From a checkpoint of a small mixture-of-experts model trained on Wikipedia.
Experts: 96 experts in each of 5 layers, 192 SwiGLU neurons an expert, a sigmoid router, 24 empty slots to pick.
Below are experts of layer 4 (counted from 0) of a mixture-of-experts language model. Rows are named router (the router's row for the expert), gate (a neuron's input weights, with its number), up (a neuron's input weights, with its number), down (a neuron's output weights, with its number) and show model dimensions 0-47. Each number is 200 + 20 x the weight over its row's rms, rounded and kept within 0 to 999.
Before each expert's rows: "mostly gets" lists some tokens that are sent to it at least half of the time; "comes before" lists some tokens at least twice as common just after its tokens as in all text. This comes from a sample of Wikipedia text that the model never trained on. Tokens count by the router's weight.

# expert 85
mostly gets: " USA", "TA", "RA", "CA", "SP", "BC"
comes before: "A", "R", "S", "N", "L", ")"
router,192,183,216,195,191,157,183,212,204,184,217,207,196,209,203,177,189,189,170,217,186,195,226,170,215,204,200,186,188,169,173,174,199,195,185,196,217,189,188,271,174,184,183,214,180,217,232,209
gate2,231,227,201,190,222,168,191,199,189,235,202,171,213,183,200,192,195,230,199,187,209,189,240,207,180,194,229,190,195,219,168,187,170,198,173,199,234,210,218,221,189,158,220,204,227,176,222,162
up2,187,181,195,183,195,193,214,193,213,167,188,210,183,176,216,225,201,176,195,215,194,229,167,212,171,204,198,238,194,179,203,225,227,196,188,189,200,211,191,178,221,206,174,184,183,219,157,199
down2,181,212,179,201,197,188,229,219,192,204,237,213,197,179,199,219,220,238,165,238,215,194,218,210,192,164,193,209,203,181,186,224,181,225,201,235,198,168,221,180,213,213,246,180,223,188,221,216
gate3,218,205,223,203,229,205,179,205,219,217,220,187,207,164,200,206,167,202,215,188,183,214,216,212,190,213,196,198,203,178,199,164,173,208,194,209,200,192,207,207,143,216,213,229,211,227,189,207
up3,186,227,196,200,187,202,191,201,213,184,212,207,203,183,204,214,204,201,215,211,161,178,206,229,220,197,207,232,202,224,209,225,251,201,214,180,176,189,208,179,241,197,201,202,201,174,185,177
down3,215,158,186,192,189,199,196,247,213,218,158,219,217,210,191,176,187,214,187,218,223,187,185,188,249,181,206,197,219,204,210,196,203,203,215,206,186,210,175,220,224,191,185,186,181,188,205,224
gate4,247,180,167,209,216,231,181,191,183,204,197,139,190,180,217,186,206,178,207,230,204,216,198,182,214,208,204,205,214,190,196,216,192,203,190,200,218,167,198,193,196,222,186,197,176,192,174,170
up4,218,188,212,198,229,194,224,205,190,184,194,229,148,194,191,163,174,185,201,172,213,174,187,136,199,180,206,205,244,200,213,173,174,196,200,204,179,214,203,174,193,211,228,203,196,189,205,169
down4,200,198,203,227,197,189,169,218,219,175,179,243,222,171,228,167,220,222,171,254,194,207,173,203,194,169,192,209,168,237,204,215,205,182,194,186,195,202,210,194,178,199,186,181,214,224,219,243
gate5,191,218,224,200,211,163,178,212,195,225,184,196,225,156,243,218,203,192,243,192,223,215,207,180,237,182,170,217,212,204,225,208,202,196,153,211,261,166,237,207,170,210,179,191,165,221,229,187
up5,187,227,222,229,218,213,185,189,192,203,154,193,173,192,179,201,200,197,197,188,230,193,234,243,211,214,229,205,182,199,186,224,215,202,195,183,180,237,214,199,206,191,218,187,241,206,222,197
down5,217,191,210,211,211,215,193,194,225,180,183,216,221,187,185,222,213,156,193,218,219,222,195,190,213,195,199,226,223,169,219,190,185,178,173,195,224,200,182,205,201,188,220,181,184,197,201,193
gate6,204,201,237,194,195,184,178,185,196,197,211,157,173,223,225,199,171,181,212,192,207,207,196,168,213,190,234,232,185,204,198,187,196,198,195,167,218,205,208,210,218,197,213,240,234,207,201,196
up6,214,207,237,222,181,188,223,210,178,183,182,145,198,193,222,210,205,191,190,169,240,228,155,173,194,193,224,199,205,189,190,209,203,185,203,183,215,184,208,213,185,181,202,243,211,174,209,194
down6,193,212,166,226,210,184,203,181,187,196,198,198,208,192,218,213,217,189,209,185,185,220,187,202,233,196,242,204,217,208,227,234,217,214,204,168,209,190,185,193,204,185,239,181,224,215,227,206
gate7,212,196,201,166,203,191,206,205,197,217,172,188,219,201,203,183,220,236,209,186,175,198,208,153,168,186,217,140,194,213,209,196,202,209,223,217,246,214,190,199,190,257,204,185,189,215,192,217
up7,213,171,189,183,233,213,212,181,177,211,224,172,206,205,186,207,205,218,210,215,183,210,265,191,200,188,165,176,215,191,185,192,215,221,186,254,232,229,141,194,204,215,185,224,206,172,195,209
down7,186,210,190,181,229,175,210,196,199,203,204,185,231,233,202,214,218,176,217,223,215,224,205,235,193,208,201,214,192,191,228,209,163,187,180,184,182,212,196,214,189,160,214,234,213,207,211,245
gate8,190,226,224,196,196,211,184,178,197,164,236,206,226,218,206,202,140,184,192,208,187,169,224,190,166,191,190,179,194,201,204,194,218,208,192,174,212,181,176,224,238,203,164,198,209,180,205,189
up8,228,216,211,173,195,202,215,205,173,190,183,195,215,217,216,186,198,190,198,169,228,207,182,185,179,231,220,189,201,193,181,142,190,154,162,232,216,218,192,186,221,215,208,169,214,231,201,199
down8,175,191,225,208,183,182,187,199,202,195,215,202,206,190,207,218,185,190,247,203,159,183,177,222,178,185,170,178,204,177,190,181,168,201,223,184,210,149,214,207,190,173,195,184,212,197,190,192
gate9,223,190,216,205,175,177,166,188,204,185,188,201,212,226,206,188,189,181,211,234,221,210,197,192,180,195,182,180,195,222,213,167,185,186,206,163,203,201,204,206,192,188,167,190,215,209,174,174
up9,192,157,180,202,185,193,213,203,195,190,222,221,185,176,209,196,196,240,206,203,186,157,214,188,233,192,228,208,228,172,179,217,202,197,188,239,215,218,188,189,200,239,195,224,201,207,215,201
down9,197,184,179,219,217,199,226,225,211,196,219,174,216,199,213,194,225,148,203,204,187,196,165,223,173,202,168,177,206,225,209,188,218,232,202,218,174,187,187,179,198,172,227,187,193,186,196,178
gate10,211,181,218,196,211,233,201,200,183,204,189,208,204,218,210,204,188,184,196,188,220,211,222,214,173,198,188,205,202,185,192,161,214,223,228,174,250,195,193,221,159,193,222,214,202,195,217,191
up10,179,206,155,211,201,154,224,217,213,208,222,211,206,214,181,217,189,225,185,203,205,173,204,221,203,209,190,209,173,204,209,223,202,204,187,167,210,164,180,164,206,204,173,220,203,182,169,175
down10,207,215,215,202,197,244,215,202,185,201,218,183,208,230,167,195,201,162,173,196,213,199,192,222,218,158,165,206,199,261,178,222,209,186,199,225,193,194,211,194,188,216,207,193,208,193,203,157
gate11,190,200,237,189,198,198,207,191,167,237,218,222,228,227,223,223,220,173,202,169,211,204,180,176,157,198,219,198,201,199,184,189,185,204,200,189,213,153,195,227,210,196,193,208,193,227,196,184
up11,181,207,181,179,168,203,231,205,200,215,179,213,160,195,170,198,210,220,220,209,195,174,209,187,196,213,181,201,168,183,274,207,227,188,180,213,215,183,193,202,195,197,199,170,181,211,248,205
down11,201,236,211,198,180,170,202,174,182,198,233,215,196,200,222,208,217,177,181,199,179,159,235,187,206,228,198,224,185,209,177,184,192,199,197,210,179,187,208,230,188,214,189,203,261,197,200,203
gate12,207,203,215,193,187,198,185,190,215,178,222,170,165,193,231,200,195,189,200,189,197,233,199,209,213,213,207,198,199,238,159,202,186,191,221,213,190,178,194,187,222,227,218,167,171,202,192,229
up12,182,211,198,185,161,216,173,189,200,204,186,229,190,182,197,193,177,208,178,193,183,216,221,177,196,191,196,204,186,227,175,204,196,199,204,211,198,210,196,199,199,185,219,151,186,195,239,251
down12,180,200,233,200,196,174,211,197,225,207,201,246,194,192,207,221,241,191,189,197,210,189,183,218,209,225,178,225,210,227,219,210,233,196,156,182,166,204,247,192,169,209,181,196,221,188,172,176
gate13,227,193,226,229,232,191,204,174,189,180,189,170,204,200,193,191,215,225,233,146,169,204,193,188,170,184,235,193,212,200,176,156,201,200,221,165,229,193,177,214,215,223,202,217,216,213,213,235
up13,233,190,216,211,210,208,230,187,229,199,200,195,192,176,181,193,190,196,234,174,191,194,201,220,202,217,231,231,209,207,204,167,182,168,190,194,183,185,200,201,201,234,220,216,189,196,193,216
down13,167,142,221,212,224,226,223,129,194,206,218,187,192,194,208,185,197,198,217,188,170,154,199,161,235,177,180,205,231,205,209,203,188,211,193,229,177,188,185,198,190,193,175,206,181,200,227,187
gate14,179,222,202,202,211,185,188,157,215,217,203,214,230,216,199,178,207,201,221,201,193,214,207,217,178,217,234,227,192,229,214,190,212,199,230,176,198,204,224,215,204,222,159,183,224,181,255,182
up14,190,202,211,184,215,234,201,203,214,223,193,202,195,225,178,197,184,190,246,206,177,217,190,204,216,203,211,243,183,217,230,176,200,222,208,191,206,212,225,221,209,186,160,204,210,182,274,180
down14,180,240,231,175,172,232,205,167,206,180,179,210,170,165,205,217,242,221,197,238,175,236,182,204,230,188,209,225,210,224,203,187,170,221,195,211,193,210,195,221,193,195,194,175,206,192,208,231
gate15,200,236,192,185,253,189,232,159,192,165,212,178,255,180,182,207,161,218,217,192,207,205,208,185,175,168,174,200,205,198,199,187,185,171,187,198,234,176,231,214,212,222,179,198,233,211,180,203
up15,197,167,201,208,197,179,146,214,219,250,168,209,174,212,206,226,218,208,189,186,201,209,208,215,207,234,198,215,202,202,221,188,190,213,217,229,174,227,175,175,198,193,222,184,196,191,228,201
down15,221,193,162,185,204,213,212,161,205,189,222,198,234,215,188,211,173,209,241,184,202,217,211,175,209,210,155,178,183,192,188,245,212,179,177,196,220,217,166,216,208,169,138,188,207,232,232,205
gate16,188,193,178,218,189,212,235,223,165,198,191,186,187,189,211,201,174,164,193,199,199,200,198,187,188,189,174,206,207,218,211,205,202,187,196,165,225,215,202,196,162,211,176,207,167,187,211,206
up16,198,192,193,182,184,199,226,189,181,221,181,199,211,210,198,205,221,168,203,205,198,210,205,185,183,158,199,224,155,220,213,160,204,142,157,184,227,226,250,206,203,205,215,201,198,187,181,193
down16,167,190,201,188,213,211,194,255,199,192,204,220,205,180,185,212,190,194,221,180,185,187,168,201,183,209,169,201,187,194,205,232,218,211,217,180,218,159,191,195,232,223,196,223,202,185,176,195
gate17,219,168,223,184,159,195,212,182,224,221,214,181,178,213,198,213,181,188,223,184,233,213,210,170,199,215,198,215,173,212,172,181,187,205,201,222,198,132,255,239,212,230,213,204,220,234,227,194
up17,194,171,157,239,200,211,173,214,190,227,200,213,238,200,156,178,212,202,201,178,224,215,169,188,208,187,222,192,193,196,184,199,195,174,219,213,203,216,247,231,232,175,213,212,233,177,200,225
down17,196,211,170,220,228,239,218,189,193,208,230,198,208,183,188,167,207,204,182,184,192,205,163,227,213,192,209,205,186,171,191,224,193,211,185,205,203,210,221,204,211,203,212,191,197,205,227,191
gate18,199,171,211,186,172,188,183,220,213,179,191,191,258,217,219,173,193,237,211,201,212,215,185,240,201,186,194,213,216,183,193,229,167,209,199,204,151,234,206,192,195,178,209,220,196,213,130,187
up18,182,177,199,190,194,193,185,179,230,170,197,204,219,242,203,197,180,215,203,235,156,198,177,213,194,199,170,195,179,195,211,196,211,213,221,189,178,224,208,179,188,172,213,204,214,221,194,195
down18,200,202,149,173,211,196,221,198,205,178,199,201,169,278,178,228,210,184,201,231,207,181,221,191,207,219,209,221,191,200,195,191,216,195,169,196,210,198,196,215,217,198,201,163,193,189,248,224
gate19,210,164,181,187,225,205,190,165,199,165,205,185,198,198,230,202,174,191,204,195,209,208,160,193,210,203,198,182,249,207,217,193,188,171,182,215,209,203,176,191,182,212,184,242,208,228,167,198
up19,196,233,245,213,161,215,197,212,211,228,205,214,188,183,217,238,200,196,228,182,174,200,206,190,187,203,188,220,199,179,193,226,213,216,185,160,177,231,182,223,234,205,187,177,219,212,208,224
down19,209,183,190,214,234,234,191,202,198,201,144,231,162,196,208,219,223,182,240,227,203,199,204,208,188,211,193,232,224,199,227,191,174,223,257,199,218,186,216,164,222,218,235,216,194,185,164,195
gate20,199,194,184,226,149,195,233,204,187,191,204,226,205,212,207,180,176,190,200,202,168,196,217,209,197,229,158,188,181,210,177,218,187,200,216,169,204,197,170,200,191,196,181,201,208,230,236,204
up20,180,215,196,231,230,212,182,209,230,220,189,218,199,191,229,207,207,218,200,217,219,217,179,246,204,192,207,228,204,182,196,186,200,216,223,192,202,184,239,174,234,204,202,221,197,207,161,191
down20,213,203,192,178,241,212,186,194,192,183,175,193,216,206,206,178,207,202,198,173,210,227,180,194,178,203,182,169,186,183,197,196,196,220,168,201,167,201,212,180,236,193,186,252,203,218,187,200
gate21,201,201,210,217,226,169,202,226,195,213,197,178,170,202,179,162,210,184,181,181,211,211,228,200,188,204,245,202,204,213,209,181,227,195,206,175,172,188,206,210,165,223,201,185,202,180,215,172
up21,175,181,231,181,227,174,207,200,210,220,229,187,181,219,210,166,187,209,219,226,187,220,219,209,224,184,176,217,202,197,221,201,218,177,200,197,205,210,183,195,149,208,188,202,180,191,199,204
down21,168,191,192,195,193,189,195,205,184,184,209,162,177,186,203,194,204,192,218,209,177,203,203,233,214,198,162,199,237,188,207,214,219,231,209,186,226,168,173,219,201,168,223,196,216,202,166,199
gate22,212,159,222,197,213,189,197,178,217,193,209,205,164,181,221,250,207,209,202,175,209,216,193,153,173,216,233,193,214,169,212,183,226,209,203,206,179,203,212,192,179,216,188,203,224,229,180,195
up22,191,231,234,197,216,200,204,210,206,213,184,219,213,217,196,198,191,240,236,215,210,211,223,195,211,197,181,194,192,205,221,192,191,184,211,172,209,180,210,186,185,197,207,208,209,188,238,190
down22,212,218,211,234,187,203,237,206,197,165,244,168,197,218,237,188,203,211,200,223,165,216,227,181,230,173,194,184,165,215,200,208,244,210,178,204,214,212,186,205,174,215,223,205,234,184,217,177
gate23,210,206,257,202,189,195,194,203,177,156,205,195,231,199,194,205,213,189,175,172,206,162,189,208,189,168,190,199,223,194,209,207,199,236,225,182,199,219,185,210,212,173,229,198,182,188,158,205
up23,231,197,223,201,195,203,173,175,247,162,227,196,231,200,182,173,197,186,172,159,168,161,196,173,183,164,180,211,209,188,177,208,225,164,235,159,220,218,188,203,213,175,182,213,218,223,151,217
down23,197,183,194,179,191,216,183,188,183,169,233,197,192,216,182,207,178,179,222,211,202,184,230,206,205,206,193,212,221,233,179,186,203,198,183,230,205,193,204,184,215,211,204,205,163,186,242,201